From a checkpoint of a small mixture-of-experts model trained on Wikipedia: width 320, 4 picks a token.
Below are experts of layer 8 (counted from 0) of a mixture-of-experts language model. Rows are named router (the router's row for the expert), up (a neuron's input weights, with its number) and show model dimensions 0-63. Each number is 50 + 10 x the weight over its row's rms, rounded and kept within 0 to 99.
After each expert's rows: "comes after" lists some tokens at least twice as common just before its tokens as in all text; "mostly gets" lists some tokens that are sent to it at least half of the time. This comes from a sample of Wikipedia text that the model never trained on. Tokens count by the router's weight.

# expert 38
router:33 43 43 44 61 53 50 51 36 51 65 48 58 43 59 44 54 54 56 48 49 52 46 51 42 56 62 58 47 34 59 34 58 56 48 48 61 49 56 54 61 47 51 52 46 36 54 47 63 51 55 39 50 51 45 50 54 46 56 46 61 59 35 68
up0:74 57 49 47 59 47 33 34 43 54 50 36 56 48 53 60 46 42 57 37 28 36 53 36 48 38 59 70 45 50 55 31 65 51 63 55 49 48 75 35 73 41 59 54 52 67 35 49 50 54 41 48 54 52 63 38 62 50 63 65 50 37 51 60
up1:67 60 60 31 69 52 65 44 61 62 44 38 58 47 45 42 48 92 33 60 44 49 62 41 41 58 44 54 45 30 48 45 58 48 41 71 37 43 42 47 46 56 47 44 59 71 50 47 56 41 44 61 53 51 50 40 48 58 51 53 38 38 24 60
up2:39 53 39 51 59 32 61 46 58 48 59 59 32 55 49 37 51 38 42 42 49 54 38 53 45 57 48 39 55 45 59 48 69 70 50 62 52 54 53 48 43 50 55 54 42 66 57 42 47 41 68 52 47 58 37 47 49 49 48 35 51 51 14 56
up3:49 46 52 58 55 37 50 62 57 57 48 52 72 69 46 44 43 83 66 57 51 39 55 45 67 51 48 53 49 66 54 29 55 52 42 54 61 49 56 50 50 52 46 43 55 35 47 51 59 55 00 57 30 63 50 60 40 82 54 45 48 54 50 46
up4:49 53 55 25 45 54 38 60 47 52 66 47 51 50 45 52 56 39 54 57 52 35 44 66 33 59 54 02 48 45 61 55 59 44 55 56 55 48 37 44 54 52 50 73 67 57 45 60 50 42 57 42 57 64 67 48 54 50 42 48 42 48 55 56
up5:66 47 43 43 41 46 36 37 46 50 54 58 57 43 51 48 61 52 54 36 38 59 44 61 38 54 68 57 49 51 50 63 48 52 63 46 42 47 55 38 63 38 86 33 53 50 37 49 50 46 42 57 54 67 45 62 47 46 65 38 49 46 49 60
up6:49 57 53 56 55 56 45 49 50 67 40 33 50 63 61 50 59 49 56 49 45 40 41 51 53 45 69 29 55 44 59 51 52 36 40 37 48 46 53 38 37 48 56 60 43 48 46 35 40 51 37 37 41 62 51 41 56 45 26 34 53 41 71 35
up7:47 63 58 53 48 47 50 40 63 56 41 51 46 40 53 61 37 70 42 40 54 56 61 57 45 57 50 49 21 42 50 56 44 45 45 49 47 59 36 54 50 59 61 61 59 36 43 51 62 54 37 55 63 41 41 53 59 58 39 49 69 54 55 55
up8:39 39 37 34 58 46 60 72 50 64 62 49 56 58 49 29 45 52 41 46 31 61 29 51 42 54 51 48 43 21 40 49 65 53 49 58 57 55 76 40 38 48 51 51 46 53 56 40 46 45 42 64 44 61 31 31 48 57 48 56 54 65 47 51
up9:49 62 44 62 31 35 36 31 46 48 53 52 38 59 53 63 54 39 49 42 50 51 67 57 50 43 60 50 32 41 57 59 46 60 00 54 44 34 56 52 53 46 45 51 47 53 27 58 52 48 37 63 51 37 57 48 37 55 53 36 44 40 54 49
up10:47 44 54 50 47 31 32 54 49 50 58 58 33 53 46 47 46 66 51 53 53 57 52 57 40 51 30 55 44 62 37 40 60 46 18 54 21 48 57 48 53 51 51 57 46 42 45 63 58 39 56 56 63 55 54 49 36 50 62 41 49 27 60 68
up11:60 40 46 44 53 52 42 65 56 55 54 40 46 40 48 46 55 47 33 52 52 58 50 63 22 54 31 43 34 43 16 50 52 54 40 37 51 49 49 54 58 52 58 86 40 53 43 45 72 42 50 47 51 57 60 42 47 51 55 37 66 47 36 56
up12:42 56 30 51 57 31 45 51 54 50 59 68 42 33 57 56 46 53 48 40 42 54 56 58 50 67 66 29 35 50 51 61 59 41 53 52 56 52 55 36 45 63 59 42 48 46 46 44 45 53 60 62 42 43 47 42 49 44 47 46 68 45 40 58
up13:46 39 60 41 48 42 44 48 62 51 53 58 57 50 60 51 43 57 62 51 46 47 44 43 41 51 62 61 38 43 63 39 57 59 56 54 39 55 46 48 59 59 67 60 68 58 68 44 54 51 41 43 49 53 43 43 61 47 30 64 53 41 75 41
up14:40 59 50 40 49 57 52 63 48 53 46 32 62 58 63 50 46 52 53 50 53 43 47 47 54 49 53 60 51 52 43 52 64 63 60 65 39 70 54 51 58 75 44 53 71 62 58 42 60 33 55 47 42 60 50 63 59 60 55 41 50 52 40 45
up15:26 39 29 61 58 36 40 56 46 53 64 39 71 62 57 52 69 45 57 43 50 50 45 59 40 54 55 55 61 48 44 54 45 53 62 49 56 62 45 52 60 51 36 50 46 41 44 46 45 43 54 33 58 55 66 45 58 58 49 50 53 50 36 52
comes after: " ", " |\n", "0", "%", "5", "4"
mostly gets: "°N", "″N", " total", " second", " million", " largest"

# expert 33
router:50 40 61 50 46 40 55 52 38 40 43 55 39 43 63 44 41 61 39 53 40 51 35 44 57 65 33 45 43 35 51 61 47 45 27 38 52 31 40 60 58 45 38 35 42 55 60 57 68 64 42 58 53 48 36 59 46 51 57 40 50 63 38 43
up0:32 56 57 55 38 43 42 39 53 55 37 54 41 50 62 47 55 50 56 39 62 51 64 50 52 52 37 68 40 38 38 37 47 39 42 72 64 42 68 56 61 52 55 45 67 30 42 41 43 44 45 51 51 48 59 44 49 67 60 51 46 49 48 61
up1:43 39 63 59 45 52 52 55 49 53 45 51 46 54 52 44 45 62 54 65 46 52 39 62 52 59 56 40 53 44 49 44 53 48 49 51 41 54 59 42 36 55 46 58 74 38 58 47 51 44 52 46 52 49 48 36 42 65 48 56 59 57 50 47
up2:49 37 56 58 58 47 48 35 24 45 43 46 55 63 56 66 30 43 54 51 42 38 34 62 49 52 53 47 50 61 48 37 58 46 47 67 51 44 43 45 48 44 47 46 64 51 55 47 50 49 47 63 49 70 37 53 55 45 56 41 47 46 51 51
up3:60 53 51 59 41 53 50 30 43 34 62 43 42 46 73 39 68 42 65 47 61 40 55 51 38 57 48 60 41 67 53 42 52 62 61 39 54 52 49 45 46 41 44 39 49 35 54 41 36 39 35 36 56 59 67 43 36 55 50 59 42 57 59 67
up4:67 49 53 63 39 53 52 28 52 45 40 44 58 69 54 36 46 54 31 38 49 41 41 49 30 52 51 56 40 68 65 55 59 49 64 48 42 51 64 55 55 82 39 46 52 41 35 63 42 33 45 48 57 56 52 41 58 44 48 56 49 66 48 49
up5:45 50 47 54 73 54 46 42 44 53 48 29 61 44 51 38 51 55 49 59 60 61 57 48 41 31 35 54 51 48 46 43 46 51 59 42 47 41 43 56 61 49 53 34 43 46 43 36 43 44 37 33 41 39 63 42 58 48 47 43 44 61 46 64
up6:46 50 53 43 59 47 41 41 43 36 55 46 41 58 60 43 64 61 62 61 41 06 41 35 53 52 48 55 47 58 54 44 62 63 55 44 44 43 43 49 61 51 42 29 35 54 64 43 46 43 43 66 57 75 58 59 40 45 45 49 50 55 66 45
up7:38 42 46 67 34 57 46 49 56 55 68 27 57 63 44 51 62 44 33 52 34 55 47 52 50 47 50 52 58 32 57 59 64 56 60 42 40 52 47 62 45 45 45 37 37 71 60 42 48 52 55 53 53 46 42 51 88 53 39 50 51 59 42 64
up8:45 60 49 50 71 54 57 64 45 53 47 42 42 58 11 53 46 42 59 42 43 32 64 46 46 70 53 58 57 49 45 32 48 38 43 42 50 52 71 33 45 25 54 34 55 37 62 43 39 61 31 42 53 47 52 01 38 49 54 68 51 37 52 55
up9:54 30 55 37 55 62 28 50 49 65 48 38 50 50 56 36 92 61 45 44 41 45 76 46 32 61 52 56 75 51 61 58 63 50 36 52 35 44 55 50 61 52 41 42 45 47 63 49 54 57 49 43 49 50 49 53 60 46 68 47 52 56 38 54
up10:47 44 40 53 36 54 54 51 45 59 58 47 42 45 53 50 54 27 57 54 40 73 33 45 58 50 51 22 51 43 48 61 44 58 43 64 48 65 61 52 35 45 45 63 39 36 58 56 52 48 51 54 45 39 53 37 32 60 41 39 49 44 57 68
up11:41 57 37 42 56 58 44 66 57 50 47 56 48 37 53 41 51 49 63 37 56 42 55 44 39 50 57 54 53 48 50 38 44 44 64 49 52 47 66 55 54 57 69 55 55 43 59 53 43 57 37 43 38 37 42 51 39 47 49 53 52 67 39 72
up12:39 55 44 56 46 49 54 53 45 47 46 35 53 56 53 39 43 68 49 49 48 43 30 33 51 58 46 65 58 51 30 41 60 39 52 52 48 52 54 62 39 57 43 51 65 48 58 29 53 47 28 46 58 63 49 39 53 38 54 45 59 58 48 41
up13:39 67 54 47 29 33 40 41 39 45 60 50 41 42 65 49 59 42 54 39 53 45 58 58 65 46 45 48 45 66 41 45 56 52 39 43 28 53 41 38 58 43 43 40 40 65 39 50 52 38 61 63 52 49 44 57 55 60 66 46 54 38 47 50
up14:56 62 37 66 55 45 45 44 38 46 64 35 61 59 45 32 47 59 56 53 40 36 00 42 47 44 53 53 54 62 52 25 50 42 53 50 47 49 49 57 54 45 49 57 50 48 47 37 51 37 51 43 54 64 48 52 55 41 48 49 50 59 45 72
up15:75 58 57 62 47 48 48 52 57 47 67 42 41 60 45 73 41 56 60 57 50 54 55 67 29 46 32 49 53 62 57 60 46 38 58 47 55 46 53 47 57 48 69 49 66 45 51 54 49 42 50 39 46 44 73 42 50 58 50 56 53 46 50 58
comes after: "2", "1", "0", "9", "8", "7"
mostly gets: "9", "0", " Height", "8", " century", " in"

# expert 36
router:40 61 59 48 44 38 52 38 56 40 51 50 40 49 77 45 57 32 56 33 51 58 72 50 61 55 47 61 45 43 63 46 63 52 47 38 64 40 41 25 69 58 57 51 55 51 38 50 39 48 38 55 58 37 65 57 46 43 54 46 53 52 47 46
up0:65 62 58 82 47 41 37 39 49 23 53 56 54 56 39 58 42 48 56 61 55 50 51 63 37 59 53 40 33 49 40 51 61 39 43 53 44 66 43 56 51 39 53 35 44 42 55 43 66 37 34 61 51 64 22 56 43 48 61 41 53 56 47 52
up1:38 49 43 58 40 60 51 54 61 61 66 55 51 74 51 46 56 53 50 29 47 59 49 31 56 67 80 38 52 08 55 41 48 38 42 52 40 46 69 47 48 32 52 68 61 58 50 53 64 50 55 48 48 48 47 53 54 61 50 51 59 52 31 59
up2:51 45 33 53 31 35 54 51 56 29 46 47 55 54 50 45 43 54 39 39 51 45 48 41 09 50 52 56 46 45 32 44 56 47 46 65 44 44 47 64 45 41 58 30 52 57 64 44 38 37 53 64 62 50 61 54 55 38 54 60 49 37 55 52
up3:39 57 42 42 50 57 48 62 57 66 51 53 55 41 60 49 73 44 54 34 43 51 48 38 47 67 55 51 52 56 61 32 59 48 58 57 60 65 68 53 38 44 47 45 54 64 51 58 49 38 34 28 47 47 42 44 56 36 39 63 48 56 40 51
up4:66 42 47 44 50 74 39 49 48 32 62 47 49 39 55 63 49 52 59 60 52 54 43 48 44 38 45 49 48 53 64 56 56 33 64 46 52 53 51 76 59 47 41 41 56 56 53 38 41 38 50 56 51 48 44 59 36 42 62 45 41 10 54 54
up5:43 55 55 61 50 40 41 38 70 32 41 48 57 30 39 37 48 42 49 32 38 53 48 40 43 46 60 56 45 51 43 53 54 52 47 65 40 39 46 52 54 56 60 38 63 52 53 52 38 60 50 49 70 57 39 60 28 38 48 64 47 38 43 47
up6:49 35 38 60 34 53 44 48 64 51 43 54 45 45 47 39 61 74 53 00 38 52 79 40 49 54 48 48 39 53 49 52 54 52 56 45 37 42 67 40 49 45 60 40 55 55 51 61 31 40 55 65 58 57 52 34 50 37 54 57 90 46 64 44
up7:58 61 46 60 51 40 58 65 56 59 43 56 36 61 51 54 39 49 52 55 38 46 49 53 52 63 39 79 48 64 46 58 36 52 51 54 47 62 46 51 63 50 50 20 47 49 50 32 51 35 37 55 44 48 53 43 39 43 50 58 61 50 42 39
up8:41 41 52 48 64 53 52 59 45 62 25 43 63 31 52 41 38 57 47 36 36 56 45 63 51 61 50 45 47 49 50 50 53 50 53 54 41 47 57 32 59 54 58 51 53 57 40 25 56 49 43 42 56 52 55 34 37 41 64 59 46 70 56 66
up9:71 45 65 42 38 55 53 43 44 43 65 46 48 35 44 54 32 51 67 60 38 46 26 45 44 52 39 58 49 44 46 44 57 55 45 57 47 55 73 45 50 31 54 54 45 53 51 52 54 52 48 69 48 59 59 57 46 50 42 31 54 54 52 62
up10:46 40 13 39 35 45 51 57 67 60 30 47 50 77 53 38 43 60 53 55 37 49 52 40 48 58 60 42 45 52 54 50 45 38 47 55 32 27 34 46 45 58 54 44 72 61 47 53 61 46 49 36 70 49 42 53 59 63 57 39 56 34 36 58
up11:37 38 35 52 45 61 38 40 32 51 60 46 45 49 53 40 40 42 48 49 54 54 51 70 46 53 49 49 44 51 41 42 54 41 57 53 57 57 39 52 47 43 55 41 47 45 49 41 48 57 47 48 62 61 52 37 49 35 57 53 24 54 50 48
up12:40 60 45 62 52 44 52 50 56 57 55 46 68 50 42 56 52 50 60 63 44 45 58 30 48 73 41 22 58 45 59 40 62 54 59 54 70 45 43 47 38 54 55 45 65 59 61 41 70 43 38 48 46 52 69 59 26 57 54 48 31 54 51 64
up13:34 40 48 45 42 43 43 57 49 56 43 54 60 40 41 49 37 55 60 36 42 58 52 52 57 54 55 39 28 47 53 56 56 59 31 40 44 42 63 55 59 44 72 43 61 40 29 62 42 50 52 58 72 67 56 54 41 53 32 53 66 50 54 58
up14:75 55 40 50 66 47 59 62 67 48 44 44 54 45 49 64 55 64 42 39 36 48 56 41 52 49 44 65 54 43 72 52 48 53 57 45 48 42 61 57 64 32 65 43 37 44 67 33 57 42 44 62 63 40 46 59 44 35 63 54 55 40 42 52
up15:29 62 51 61 47 56 54 41 62 48 38 39 72 20 45 43 48 65 54 37 51 49 45 61 48 34 75 50 34 38 71 62 56 60 48 41 40 47 34 43 61 46 69 54 51 61 46 30 44 40 47 34 51 72 50 64 51 53 37 48 58 53 38 60
comes after: "-", " ", "|", " •", "–", " was"
mostly gets: " Votes", " Total", " Born", " Coordinates", " Genus", "°W"

# expert 6
router:49 61 72 42 35 61 37 35 61 59 42 45 40 46 66 69 54 42 48 56 55 57 64 69 60 40 71 46 59 52 54 35 44 44 48 40 44 51 47 50 47 39 36 54 33 34 36 39 59 39 49 34 48 59 46 61 50 45 63 36 50 39 68 46
up0:51 40 52 50 49 41 51 67 42 56 49 50 41 46 50 39 61 38 36 51 47 42 62 49 50 56 67 57 57 44 40 64 61 33 39 57 56 42 62 58 42 23 46 59 51 48 57 41 60 49 58 39 53 59 53 52 60 54 57 54 53 49 60 56
up1:34 54 53 37 48 49 45 62 62 54 62 50 51 30 58 45 49 53 53 67 44 57 44 63 54 65 62 38 34 58 52 58 56 49 61 33 50 53 58 57 54 44 44 48 42 49 59 54 57 49 42 58 40 54 56 43 60 63 50 54 51 54 35 57
up2:57 56 50 65 63 50 42 50 55 39 47 50 45 59 66 54 60 49 31 46 42 72 54 64 49 66 66 37 56 31 45 43 68 47 56 43 45 64 54 53 50 55 37 45 48 52 28 48 42 45 55 53 30 58 44 62 49 58 33 48 73 56 37 32
up3:61 50 38 57 53 57 38 50 41 48 59 52 47 44 50 57 52 54 49 46 45 54 54 54 44 50 38 40 71 56 77 39 51 58 66 42 42 38 50 49 31 51 51 53 45 36 75 35 52 47 50 65 42 49 36 63 48 49 44 52 49 51 43 61
up4:67 41 38 38 58 37 59 60 39 37 43 49 46 49 46 50 54 46 58 50 42 52 43 48 57 50 59 57 57 33 54 38 54 72 39 47 60 42 46 50 52 30 46 51 43 56 49 50 46 54 42 51 55 59 54 42 48 65 48 49 34 44 50 50
up5:56 59 48 52 53 44 47 48 53 49 65 58 55 32 57 34 50 45 41 54 43 50 54 51 48 53 50 51 42 52 62 58 47 50 55 47 45 53 54 54 53 50 47 48 63 57 37 53 43 55 55 41 44 42 33 62 46 59 66 44 50 55 71 53
up6:51 48 42 45 56 12 55 38 50 55 70 38 45 46 43 57 54 56 58 54 48 59 55 63 43 60 62 35 57 46 49 55 61 49 53 55 45 31 55 35 58 55 54 51 47 39 66 44 61 40 38 45 48 59 48 53 40 58 63 65 53 41 57 73
up7:56 67 46 50 59 45 33 61 45 44 67 44 40 67 49 61 33 42 26 39 57 49 51 54 39 42 55 38 57 47 20 32 48 38 53 66 38 67 34 51 52 52 47 56 52 48 48 41 58 33 47 55 58 51 74 63 20 48 48 36 41 49 56 45
up8:56 60 58 55 49 46 54 52 43 49 70 53 54 66 36 59 36 58 57 41 44 53 56 63 51 54 34 55 42 72 45 50 51 51 46 53 47 54 31 52 54 40 40 41 58 41 31 44 38 44 51 47 43 52 50 42 57 62 39 52 57 32 55 79
up9:57 43 49 56 55 42 36 50 59 62 47 52 48 45 69 59 37 48 56 52 45 58 53 51 48 45 55 49 48 47 52 41 55 45 50 47 47 50 44 51 53 42 43 44 61 13 35 47 66 44 40 48 33 30 43 53 40 49 58 37 43 34 49 52
up10:52 43 52 34 41 48 48 47 68 68 50 53 60 36 54 40 54 65 59 57 46 51 58 52 53 33 54 36 42 54 51 43 55 37 50 27 40 47 63 47 49 57 38 38 55 40 52 36 61 36 32 47 42 56 36 63 50 47 47 46 44 60 48 54
up11:59 44 57 53 34 51 47 58 52 46 45 52 59 49 48 53 41 50 38 62 54 16 59 47 49 45 50 65 44 56 57 54 48 46 67 49 36 40 58 47 46 46 46 52 56 52 34 38 52 31 46 57 51 61 60 58 57 36 47 56 63 75 50 73
up12:42 65 59 45 45 58 44 47 72 56 53 54 51 57 53 48 50 40 49 46 33 61 61 43 51 52 55 47 40 45 53 42 56 44 53 37 46 46 48 43 41 42 52 51 49 47 49 53 41 51 42 44 48 54 44 58 99 55 60 39 72 54 42 37
up13:50 48 42 41 40 60 45 60 45 36 57 43 56 64 63 59 54 41 47 52 38 47 63 55 44 50 58 69 36 49 60 50 66 52 63 49 47 65 48 50 41 33 48 52 48 38 55 35 54 54 57 49 64 57 53 49 54 51 46 43 55 56 50 51
up14:55 63 45 48 52 45 52 64 49 44 50 50 39 56 37 50 38 45 50 53 51 46 45 67 52 53 41 53 54 56 42 59 59 49 39 99 47 57 41 55 48 52 54 70 60 74 49 48 59 52 39 44 47 54 61 46 45 56 47 54 50 43 46 08
up15:37 37 50 53 72 63 37 39 56 60 45 45 49 49 57 58 73 43 46 60 45 64 59 55 42 57 51 47 58 59 63 49 61 54 46 52 41 52 40 53 71 49 57 36 46 56 53 20 52 56 42 38 46 35 40 42 57 57 64 64 62 48 41 56
comes after: "==", "-", "===", "|", "\n\n", "===\n\n"
mostly gets: "See", " Succeeded", " Preceded", " Genus", "Personal", " Apps"

# expert 32
router:40 55 60 44 47 56 53 59 60 38 70 70 36 52 55 47 51 50 43 68 60 43 57 38 51 41 47 49 49 50 55 67 45 48 43 49 52 48 71 58 43 54 52 56 43 37 73 56 58 51 36 52 50 44 39 58 52 64 39 65 49 50 55 43
up0:31 50 44 47 52 59 51 56 53 35 42 58 45 57 68 70 51 51 48 46 51 44 55 54 43 44 41 64 19 57 48 51 57 48 29 33 30 45 60 57 59 56 38 27 39 37 58 50 38 46 55 45 62 52 52 61 45 42 59 75 53 54 32 52
up1:58 50 59 53 45 42 46 47 50 50 53 51 54 56 51 38 45 57 37 48 54 16 57 25 59 43 51 51 55 65 50 49 55 66 33 43 52 52 50 51 53 41 38 41 51 49 44 51 42 56 42 50 44 10 55 66 63 54 52 38 40 52 34 47
up2:55 57 45 44 45 91 37 47 60 70 55 44 58 40 43 58 68 35 54 52 57 58 43 36 76 61 40 46 56 50 57 51 46 41 46 52 39 63 46 49 46 68 58 66 46 53 47 23 38 36 52 44 48 64 57 69 54 52 52 69 57 50 67 58
up3:55 45 20 37 47 49 55 57 48 31 57 58 57 52 43 57 52 59 40 50 45 32 48 50 55 49 44 70 20 54 41 52 53 59 60 41 46 65 76 61 66 45 44 44 50 49 36 43 49 46 45 50 59 56 41 61 42 51 55 49 46 61 28 63
up4:59 44 24 38 58 53 56 58 25 66 71 39 55 59 50 49 46 46 48 49 54 51 38 50 45 56 35 47 51 38 64 57 53 53 67 65 49 43 56 45 50 20 37 57 45 50 46 49 42 59 48 39 55 52 51 55 60 65 57 55 39 49 48 47
up5:50 44 46 50 57 43 48 55 42 45 63 26 38 43 49 59 46 68 58 50 45 52 71 59 51 61 61 53 55 56 50 46 53 37 35 55 48 48 51 40 36 41 57 63 58 56 52 46 48 62 31 65 52 60 61 44 46 49 48 65 56 35 36 63
up6:51 66 26 39 56 38 40 36 55 57 55 44 50 59 46 44 58 44 53 51 44 59 32 68 54 58 56 37 35 49 39 43 48 55 97 46 53 46 35 45 62 60 42 55 52 49 47 41 55 56 44 34 49 60 47 43 42 54 68 42 60 52 56 55
up7:44 52 49 38 55 59 35 51 59 51 72 54 44 35 53 58 52 56 56 52 55 55 61 51 62 56 60 58 41 59 58 51 51 43 63 55 50 39 48 47 58 57 45 57 71 47 61 54 52 46 48 45 36 58 49 50 07 47 48 50 51 37 64 67
up8:52 58 43 55 33 57 49 18 54 40 62 51 60 53 37 51 62 45 55 47 49 40 44 55 46 44 58 42 56 60 66 52 57 57 52 40 43 55 45 47 48 67 55 49 59 54 35 44 48 45 50 37 44 57 46 67 56 52 42 33 61 56 43 56
up9:50 45 32 46 47 45 40 42 44 55 60 46 41 54 48 42 44 51 34 48 60 53 48 69 55 57 71 47 54 52 66 40 50 47 61 52 52 53 54 59 55 43 35 53 51 46 33 41 52 51 55 33 44 51 47 55 55 46 61 39 50 46 53 62
up10:48 43 61 49 35 40 49 33 52 41 57 56 50 61 60 63 64 61 59 51 51 48 37 40 27 65 49 41 54 48 42 23 52 53 47 44 38 74 38 47 48 49 61 46 55 50 63 38 46 45 44 48 48 49 43 29 34 54 50 36 43 41 56 36
up11:60 62 56 65 40 53 37 49 49 66 46 40 51 60 63 45 56 63 62 47 41 57 50 70 48 46 39 55 46 59 51 49 52 49 62 41 44 53 59 47 50 46 34 50 52 52 37 49 50 55 48 79 57 65 46 31 57 43 44 44 65 43 46 51
up12:53 64 36 45 45 55 45 44 48 66 64 51 74 48 51 66 52 46 67 52 56 42 45 42 56 55 45 44 56 70 56 54 49 31 42 60 40 58 41 44 47 53 62 66 51 44 49 37 45 43 44 35 54 55 48 66 64 60 46 56 57 40 58 49
up13:44 52 28 54 64 61 48 60 70 55 56 56 53 45 51 66 54 45 56 56 52 33 44 46 46 40 49 46 31 56 60 50 56 54 41 53 32 46 42 46 44 50 56 47 44 45 54 46 50 45 47 48 66 54 54 53 42 56 44 50 51 39 57 54
up14:54 48 11 37 65 45 50 43 55 56 67 46 64 43 47 56 57 48 60 43 47 39 43 53 53 46 64 49 23 49 49 49 60 41 63 68 48 58 54 47 44 52 53 50 64 50 26 30 44 50 44 40 58 45 64 44 58 56 44 44 51 42 59 58
up15:39 42 59 46 52 46 39 55 58 51 54 54 58 51 59 66 66 27 65 51 41 41 52 34 41 57 57 46 42 62 50 33 58 44 65 51 53 47 51 55 43 46 45 37 56 51 62 46 58 48 32 44 52 47 48 30 43 62 46 57 44 62 52 39
comes after: " ", " |\n", "3", "4", "6", "5"
mostly gets: "\".", ").", ".\"", ".\"\n\n", " MF", " ."

# expert 47
router:53 60 57 42 68 66 64 50 37 48 38 49 65 46 42 45 48 36 44 36 28 54 44 46 56 54 47 50 56 55 69 35 49 45 52 72 57 50 35 53 51 41 60 53 49 57 51 33 50 39 52 49 45 44 63 29 51 52 43 43 49 42 51 69
up0:49 45 61 49 07 50 57 53 47 63 53 40 42 38 48 40 69 53 32 32 30 56 46 53 68 57 31 56 40 45 69 51 52 53 19 66 53 47 47 78 52 47 52 44 60 54 47 37 60 26 40 64 51 42 72 35 50 60 48 34 58 57 31 60
up1:82 64 66 56 57 53 51 35 63 54 51 39 36 61 52 46 53 60 40 52 43 59 57 51 51 61 58 49 48 49 59 54 50 38 58 41 51 54 49 29 45 43 41 67 47 39 41 52 49 55 50 47 49 43 45 53 50 81 43 37 66 30 53 44
up2:34 52 55 63 58 61 51 26 48 43 43 35 63 45 38 60 53 54 67 33 45 41 41 50 56 42 59 37 51 60 52 35 61 43 45 53 33 56 73 47 42 56 46 44 52 57 55 54 51 43 54 46 44 49 55 59 45 43 52 52 59 73 68 93
up3:51 47 47 41 44 64 45 50 57 44 46 52 56 41 53 42 69 45 63 52 63 47 49 54 35 44 60 93 44 62 57 39 84 60 59 43 46 50 55 51 57 51 39 37 55 52 48 45 63 41 44 59 46 47 59 40 51 61 54 51 52 58 38 69
up4:35 46 45 53 59 44 31 35 61 47 43 53 43 51 53 40 43 46 55 62 23 43 47 61 54 46 60 70 52 75 41 53 61 51 64 44 58 55 42 53 60 66 41 35 43 49 51 49 43 45 77 47 54 41 57 54 26 50 72 54 56 47 52 69
up5:29 38 33 62 46 60 42 46 49 50 39 36 55 53 54 51 64 54 46 39 43 40 45 53 58 53 71 49 50 57 47 46 60 54 47 69 39 62 39 62 44 67 51 50 49 60 68 44 42 35 48 45 53 54 42 49 49 42 63 55 53 44 59 44
up6:48 57 40 38 51 47 51 67 46 42 45 46 43 44 54 44 52 30 67 59 41 54 62 46 72 65 50 48 43 65 60 62 55 36 68 49 57 44 66 41 55 37 49 39 54 53 54 32 30 33 64 44 52 56 57 43 43 60 50 43 53 50 46 62
up7:58 49 24 36 49 56 43 55 47 52 46 52 56 47 52 33 38 40 43 58 49 52 32 51 59 49 41 52 43 43 55 50 51 52 57 70 56 62 64 49 52 37 52 47 45 66 48 66 53 37 52 53 52 43 50 40 44 54 53 53 48 53 62 73
up8:39 62 43 46 49 33 54 50 48 39 60 48 62 50 46 37 55 41 65 45 45 58 43 43 48 38 60 43 45 92 55 51 56 47 48 68 48 55 48 59 65 32 47 46 51 38 55 49 42 68 59 39 55 44 56 23 21 74 43 61 49 41 58 51
up9:54 42 28 56 56 48 50 75 43 53 52 51 70 49 44 43 64 48 45 59 46 57 46 61 58 55 47 53 49 41 55 55 55 52 59 54 42 54 61 57 60 54 60 53 45 65 56 48 48 53 45 43 43 35 40 39 61 47 56 56 51 59 44 69
up10:53 33 39 51 36 38 50 45 70 55 44 46 50 40 50 46 55 48 70 57 43 49 45 56 43 79 64 60 43 44 49 63 51 52 53 55 46 58 40 51 50 54 65 29 41 38 62 38 52 34 71 46 49 49 56 58 35 51 65 48 52 43 54 52
up11:44 56 27 61 38 44 48 45 63 45 44 52 45 29 43 51 50 47 60 46 42 82 36 76 57 51 58 42 55 42 55 50 48 63 59 71 54 58 48 52 48 36 62 51 37 48 50 46 56 57 50 39 41 43 36 36 40 47 71 47 45 27 48 56
up12:36 58 58 50 60 57 41 50 47 58 40 54 65 44 43 52 48 58 40 53 30 45 49 42 37 47 41 48 46 65 45 51 62 38 60 68 36 52 65 47 52 47 53 36 43 51 36 42 51 56 55 73 53 50 59 43 29 61 62 50 45 65 49 75
up13:46 47 35 47 35 50 55 81 41 53 43 48 49 22 52 52 68 38 49 46 51 38 60 56 56 48 58 51 41 55 67 29 56 49 45 65 51 52 52 49 61 27 54 35 53 49 63 53 50 49 52 35 46 50 23 53 49 55 52 52 44 37 53 37
up14:43 47 39 53 55 47 55 40 63 55 49 41 49 34 47 38 48 57 43 43 52 42 44 46 40 45 52 44 44 35 47 49 55 49 63 61 52 52 43 60 41 62 52 38 56 54 40 47 64 48 46 45 73 43 51 50 43 31 58 38 59 52 40 74
up15:46 53 47 49 52 59 46 36 51 56 44 55 61 36 56 46 54 40 53 44 26 47 34 44 45 49 49 49 51 46 55 26 74 58 58 52 55 49 52 39 61 49 51 45 42 60 53 76 52 51 77 50 53 59 44 46 45 51 00 51 51 42 52 63
comes after: " ", "1", "2", "3", ".", "4"
mostly gets: "5", "6", "4", " million", "7", "3"